{"n_layer": 8, "d_model": 192, "n_experts": 24, "experts_per_token": 3, "d_expert": 128, "d_shared_expert": 0, "activation": "squared_relu", "moe_layers": [0, 1, 2, 3, 4, 5, 6, 7], "router_score": "softmax", "normalize_top_k": true, "routed_scale": 1.73, "balance_loss": 0.0112, "balance_bias": false, "init_std_router": 0.0332, "lr_router": 0.000835, "vocab_size": 3926, "norm": "rmsnorm", "norm_eps": 1e-05, "tie_embeddings": false, "optimizer": "soap_variant", "lr": 0.0071, "beta1": 0.95, "beta2": 0.95, "grad_clip": 2.0, "batch_tokens": [65536, 131072, 262144], "seq_len": 512, "train_tokens": 514100000, "steps": 4086, "dataset": "wikipedia_en"}
Below are experts of layer 4 (counted from 0) of a mixture-of-experts language model. Rows are named router (the router's row for the expert) and show model dimensions 0-191. Each number is 128 + 24 x the weight over its row's rms, rounded and kept within 0 to 255. Numbers have three digits each.
After each expert's rows: "mostly gets" lists some tokens that are sent to it at least half of the time. This comes from a sample of Wikipedia text that the model never trained on.

# expert 7
router:125167143148136150134132121135143103154121125141126109151150155129163156151110121139114103109140147107082160150145113130129153096151166169122132129099087125106143169144168130134121151152135112117115161101115147123119137116100143104145111112131122138099131173117162094127150102189151168132133165127168119143127117118127117103062115159116109156152154095150075128134161089092079111142107101154157153134117167079090137157115130086116101119130119140127109105073135163159138113114142122153099103127117140087153124131094157105134144176113124137171092188173135120117132145130138141140
mostly gets: " dep", " game", " land", " organ", " school", " town"

# expert 6
router:175107143139157131139136114115111140130121155138156111158191148162101108073138102132131148134134092133114105161121137098157147126123104143162201135124132137081158151132097143108110146161193081166107090102156128128125127131101093107144155127137125108158125123085139120132114141095145137099109155129098117122079136173152144114146150146164157104107165143147142130137113076121119126105158141111141133111157147129128102130093160082172147110138182132144104166094118115118094119123134114130145084157162132153159144141163118113147091155147112123135135153117131119128133130093093134109
mostly gets: ")", "%", " ==", "}", "),", ");"

# expert 3
router:103124121139152118103111148094150111118082108124116165131127148112169132141122125102136156123133146135126131125095157146154155111129143136143154176102111106104136113107145106164151114096096154140138127103142137117089137159114094137106072138138125081120141115179117114166093155124074130146123115133118110101187114131140096105085137121098080119094103114158114099117168141136127122091122083132143103120144141127142129103112120168129140125086163145111137120122125152127202118086095127144108156127077099146122079123145140157157142149182094139093110159097131120101126140122164155103
mostly gets: " d", " b", " comp", " Th", " dec", " cont"

# expert 11
router:124115115148145138138115146056160102149113135149124134134133144102117098114157158113142126145189147151123137103101095159113133128150131133181074125148128100120128145131116119154145092068079177136176124158162136111100123115095084105123093112126131115119130119197134154170115125129081103140158104153159130092153109123131126147058129114124128126176103107110126134144121171143114124108141131126132104140155100171099121154146130128079147124127113130085155103132159132124130179150120123163103169097140147156106117130130112139127119125148131123092129099155125108107140156125127129165
mostly gets: " K", " Mar", " Mc", " H", " Har", " J"

# expert 16
router:157158120114100083170112119144112105121150093153120147122094094150124107114140134136126115157089105133119141100139128135148112126133128139127137121123147136109135156164117149149124168115123113110152127109117093130153125125150184163138108085129082118141129093144091112087166111107147165097154109117084171134098134143103183130167113121149179124138155138140156097066128129127136133136167128122163174156130122103110146086123162128124091143136126144115152145173184123088101153112171167113111117100114140130122155122113148145117165129120178132154135098128103105141139152119080161167
mostly gets: "\n", " by", " with", " after", " during", " when"

# expert 23
router:145127156096155126156144141105091153097125092105123159129158121119125177093113118143112129095094133137131122194102135107161150121114122133083122126091116130134112113121103156116089121120115077154124118162110137100136124106159131141161138146107097174137172120120131151118168114147128098136139144130163132114145123088131159089133157137124124156178114155095133132149137132146128158121178136116143147095105121148140129085102127141161096128124117148123117123113093119131105101165129116089118118140105119107053145117156158100110137105153083176137081092139159076156121114146113071124
mostly gets: " University", " School", " including", " rem", ":", " College"

# expert 9
router:070148118116141149142134109129157099111145122116139092126136144089150165172135101148155104127151094104112123134135156150079094143123157105140113095137104115121151134072101101129138132052141130158155164195169114140095133096143142116123117107133141087147153142162124113163131093156106112156145105165177109110121145151146103143125166099103141155102130128156105161137127152146128135138115096098118088145132103106141120079137144103116159089110107119164138131186131097146160134134101133128137128116136096157138118120099145130095127115126129174116104130075129138138116122116172148131
mostly gets: " S", " s", " E", " re", " Le", " de"

# expert 19
router:153099135085131111150147141102098111146124125146136128124115123145077130105144123164129148121137162077140103174105114126100108135120130160089149144117116153133130122139112176109139163134165060142175085139113177115159097139139123107100073115141139132124146089127104097129112162097166137107130169137162141161164144136148079169175138108149170095116148175106167118130154109116168156123148114147111130131095134098117152091139146157153115128143109129105094113124113123140130134113110137076159104167155125100121113103118117122124115160124155141143135145093103135140111146146102170126
mostly gets: ").", "),", ",", "″", "\".", "\","

# expert 13
router:091133101133097163138148135093141112137107184140096122157128111136146132094131171141104123125126117141166150102134172126121155121132141087141144118147099109089123098116094106101162141078086103137123162136130103165120158135073090112129105157176140107133147146147128114120114095107147106131130148103144112121168128162127133112090109126107111107165135133163114101156136158153118148147135096143129122143123069114157163124116144110118138090156118133127127133165101121155124102102107154134136107115092151151109097119088166106181085139090108148133063165104108132117160100126094133103
mostly gets: " D", " Gr", " km", " gr", " mi", " species"

# expert 2
router:113093140100086107094115114162117157120112181121144160105124093170106089150098112136145135116099149090157138121150158088106147158154110133142133139120113181136132122124132121106109126111167163074131131118113167121137125119107105184113097115122147115104109178148089152097142169120113103139121123096120122122110137105150121151131092128145129112125088151108119128163136143127194145113115148123098106114133154124134092140187124102174111107090095129093115126162126096168133134172121111139123161164133111131144155167138146130117144099149167123118132134134130183121142133114105071112
mostly gets: " (", " W", " w", " L", " st", " St"

# expert 20
router:146164108106076092100132100165110135156192132121127097109078099120101173139146136139083150149156081125113094114117132136131066102134117130102111102111132146109115175117161128151131152146124111110106155109131123125135122120155148136121151168111086081086108151145160087092135121129150163148118121138113154119117118138127164136112134132144163169114143128148141073095111138112095158120164139113155168171132138093144141115104118091170137133148155138162127126156147119072097118135128171134111115135123163110118156101124152128117103127125103117143150085100146104114127126092112097139
mostly gets: " on", " for", " in", " with", "ated", " from"

# expert 17
router:163065140114085120162161106126117122131101143107114144127142128106104117152076163123140122141134099125118108102168155145154089159144135094145090104103172166126122147148144160114145119180161117156126098127091102124123124096105136074104169119161156161116135081158171134115135148137134139145116084154114142152086145134151170107158133161087128138189153109144140109143126154118151117138072141149108133134153124142167123166155097105126149130104128122104133140076129121127137139155171118154109142134136136162160121114158132100115128125126152142076142158155104112121125120137121105139
mostly gets: " two", " one", " second", " three", "0", " several"

# expert 4
router:100111134161139120097166124126168102129121111066120072144144101177137140133108159129117152110126136158112169114095146111104121142142120084159152130150183108140159116143142081115126130104109163149105111089134104115166156150147152133095148094145120154116124131144119141136141165120129081148189107133064145159155124129113101104123099116129116165092130112113102143115142145112094125136119175127161140104168155172130123099127126111128130163144164167154156144122111083114121111156130121149135107122099131147107146184139155162091109111159125107146150150141133117144109155136147149100
mostly gets: " At", " It", " Act", " Total", " This", " ret"

# expert 8
router:134138177143118099128198099110156131110112120125131166151126095119100154144099135155145109121129122120132120092178137090169112117165095131119116111115163121137148153166162148119116122171152160169159100122133111178103102106125147123107128130108168156132148093151153150142113130115145140096135122153158117130085176087119156126148140091153128083149183141111149130124114161133121093145108127124115149115135096138141126148166071106122115153092104151120147145103122160128061132137136131165113140154174123158119090121156129142138123139118133138101158109163096090128134111147164151134
mostly gets: " US", " USA", "RA", " II", " Cup", "US"

# expert 18
router:122142192136157134088103165140142155139155102162154150104116134121119121145106147122137089114173140118154106098108116125159147128090103104116138161175085112177118127119140099131167074101111138128124138094115140164177125111118104128152140085108127147110082130155145108120134133124124106135112097077116113088151103126137090126101112173141094160110089112136157118126158082116118141163157148151156123174113174102127148130140131133124134141141169121113111091118112138154112159155110139130145107124160152087187156110132132135140109155136123111177122095132119127161106118105142121088
mostly gets: " ===", " ==", "iv", " prov", " exp", "cept"

# expert 1
router:155141130144077122211126112171073136141145115140113124137141171112088156138129093109117145089147134117127152092142100090121115109141156134089138105127124108126084104127163133149118114136140052124097158119143138128109137125141116097123180169089134138153099169080168150118131115125105146157107130134135109132088150110112121152149154117111135151088130083104140146144128109132144088170140111090091142088124117116152132121153123133134125146131086119134134120066098105122121161105147099126118182148138110115140161136160136131132155125117135086102131111141092142098128095121127123123
mostly gets: " the", " his", " The", " their", "The", " States"

# expert 10
router:113116095143130119078111132133154120135119139159129127125117144081139114143119152096136156119096159132133114149154131148136116117127147141106140128202191110101120127129142084130144142101143143101143101124117089118116096163074075146158122121151138128111141134154146146143137114086112150116140157124138102142151142123119077108074081164104099122156159118135139136121120142168145132120069133150115093138128143139094120131136144146133132173128113149108145135145114109171162131151108183144128119126119117163128092124137131118173150122164083164150171132149148080131112114168155187099
mostly gets: " C", " c", " f", " F", " h", " H"

# expert 12
router:091102120127122144140143118112111134109180132141122100130106138109134095125089103134150147155095092163150120159117139069194167156141123108133090107148115131117148126127130133136125126121124151118203118126152174094124094140134160144141156108125117157138129084138128130088127133128160104123124146137162155122165136148131125112130141059142134157150141171094157133166144129094136110114104113147128124110084156164169121167087102128142138118133147163140124131138136171088129113126157161086124094159130134155107119131157108103141159100144082133081149115100132142133092088153140130162
mostly gets: "–", " had", " ", " has", " have", "′"

# expert 5
router:130132111136165152167154128077153127136112104141128165124095103148128103142125109134131154140137148153150130086137083118117162158122159125131146104139092150148122123119162110098116164143130119148129133195124093130142103138138099160112111145123114125139177087113113157075167148135100139113137119106129159127096125126158130091148107147145170135089095163129159138102145132108113131146115138093082157097089124145109120092169144157113152094118102110153087164147090143165121142122121120099137093078109136154100146112119120136133084104148166083133169143143183113114137115151102110134
mostly gets: "|", " |", ");", " Preceded", " Succeeded", " •"

# expert 15
router:177164141101112120138141073173076170142119148055127111097178105119114172103146124117147106123142124179076094127122138097130047132158133152131139144122114124143112121143121152120149120159151107082115115101086156092127115141140133149110120158132115118102127132104120099096109080089125141123110128147147134118102128120099173129102123138093147122176156109133109088124111084123120146128102132134161185148125141132102140129124144123095128115130154140154142126100115142106116132128113108117121136127143151105177134145109102125109129119076155098151155092135153118136138147124138082114
mostly gets: " also", " him", " time", " season", " career", " life"

# expert 21
router:153140199109151096161136129116141099109171125147139126119129144101137099107122100114133127104149142101117148095133072109142120131135113151160125144124125130131115126137140104152138119121111059156087141136152135139137142136098122074133124149112104122166123168105154136165122083118105147156085131140114133096104098091121126147063176146123129152121080086115134151152132088112172109150171078122126107125148117114141108129080118124085150148137135133112131133109150139146158148125095080128078151154111146109157112114139087152147144156119115124124070132117110128103100104111160095120
mostly gets: "ham", "ana", "ai", "ford", " York", "son"

# expert 22
router:154169137164150096127092152143143141102117135124164130078142087160121134137112135076153165166089166137140136138122068110129133131132137130143137123144146162119143107092129112123109106131120145098119160119160123115132121165145111088181106149122152135106147130102093099118143167167143147131116158145154103094122107157161114181071095091103144112146135116135140180139103142161118091125098109099148127123169075156112114155118113145120152122121089101123163122087141104142167157107169116114122141158122145114141092110095111107100128140106119126135141107151148154153090109125117157131
mostly gets: " he", " He", " she", " they", " who", " She"

# expert 14
router:094147107127126156121130143154136143131133153117106121106097133151130125124122129145155060164147137143114112138148146149121121148122125141063080156122111088142126083094117130153135113082100160140169133117115102120142177097153110105112122128116106153125079113163081126147124165124141157085115135129134139104133146107114088148090112110112141167141137092134088118141088135122123133093119174114123113119099122118146104168113099165135148106125144161148135117179128146136144084102082128163167108081143096155166098095137090108140111101160126104114134159143151157135168099106132117117
mostly gets: " \"", " un", " tr", " pro", " r", " pl"

# expert 0
router:116112087124087139166133117147101149107153119112096118105166151087130103134132142146164123092135118105143158106109130155106115102125117142114113130116134135113100108131085119165125115181140107114111132141134179100104120124145120149111142185105087096137095127092124135138106118128127126139108102127088130170105143094121087135154130166134151089127086144121110111125117101129108123135111152124145153148164146113138073130143121129139071177156129096170140136138086100071141114106146129135127145095097084103153193110123151109077152085121141132166136119082109118104126142154101122135
mostly gets: " and", " was", " a", " the", " is", " his"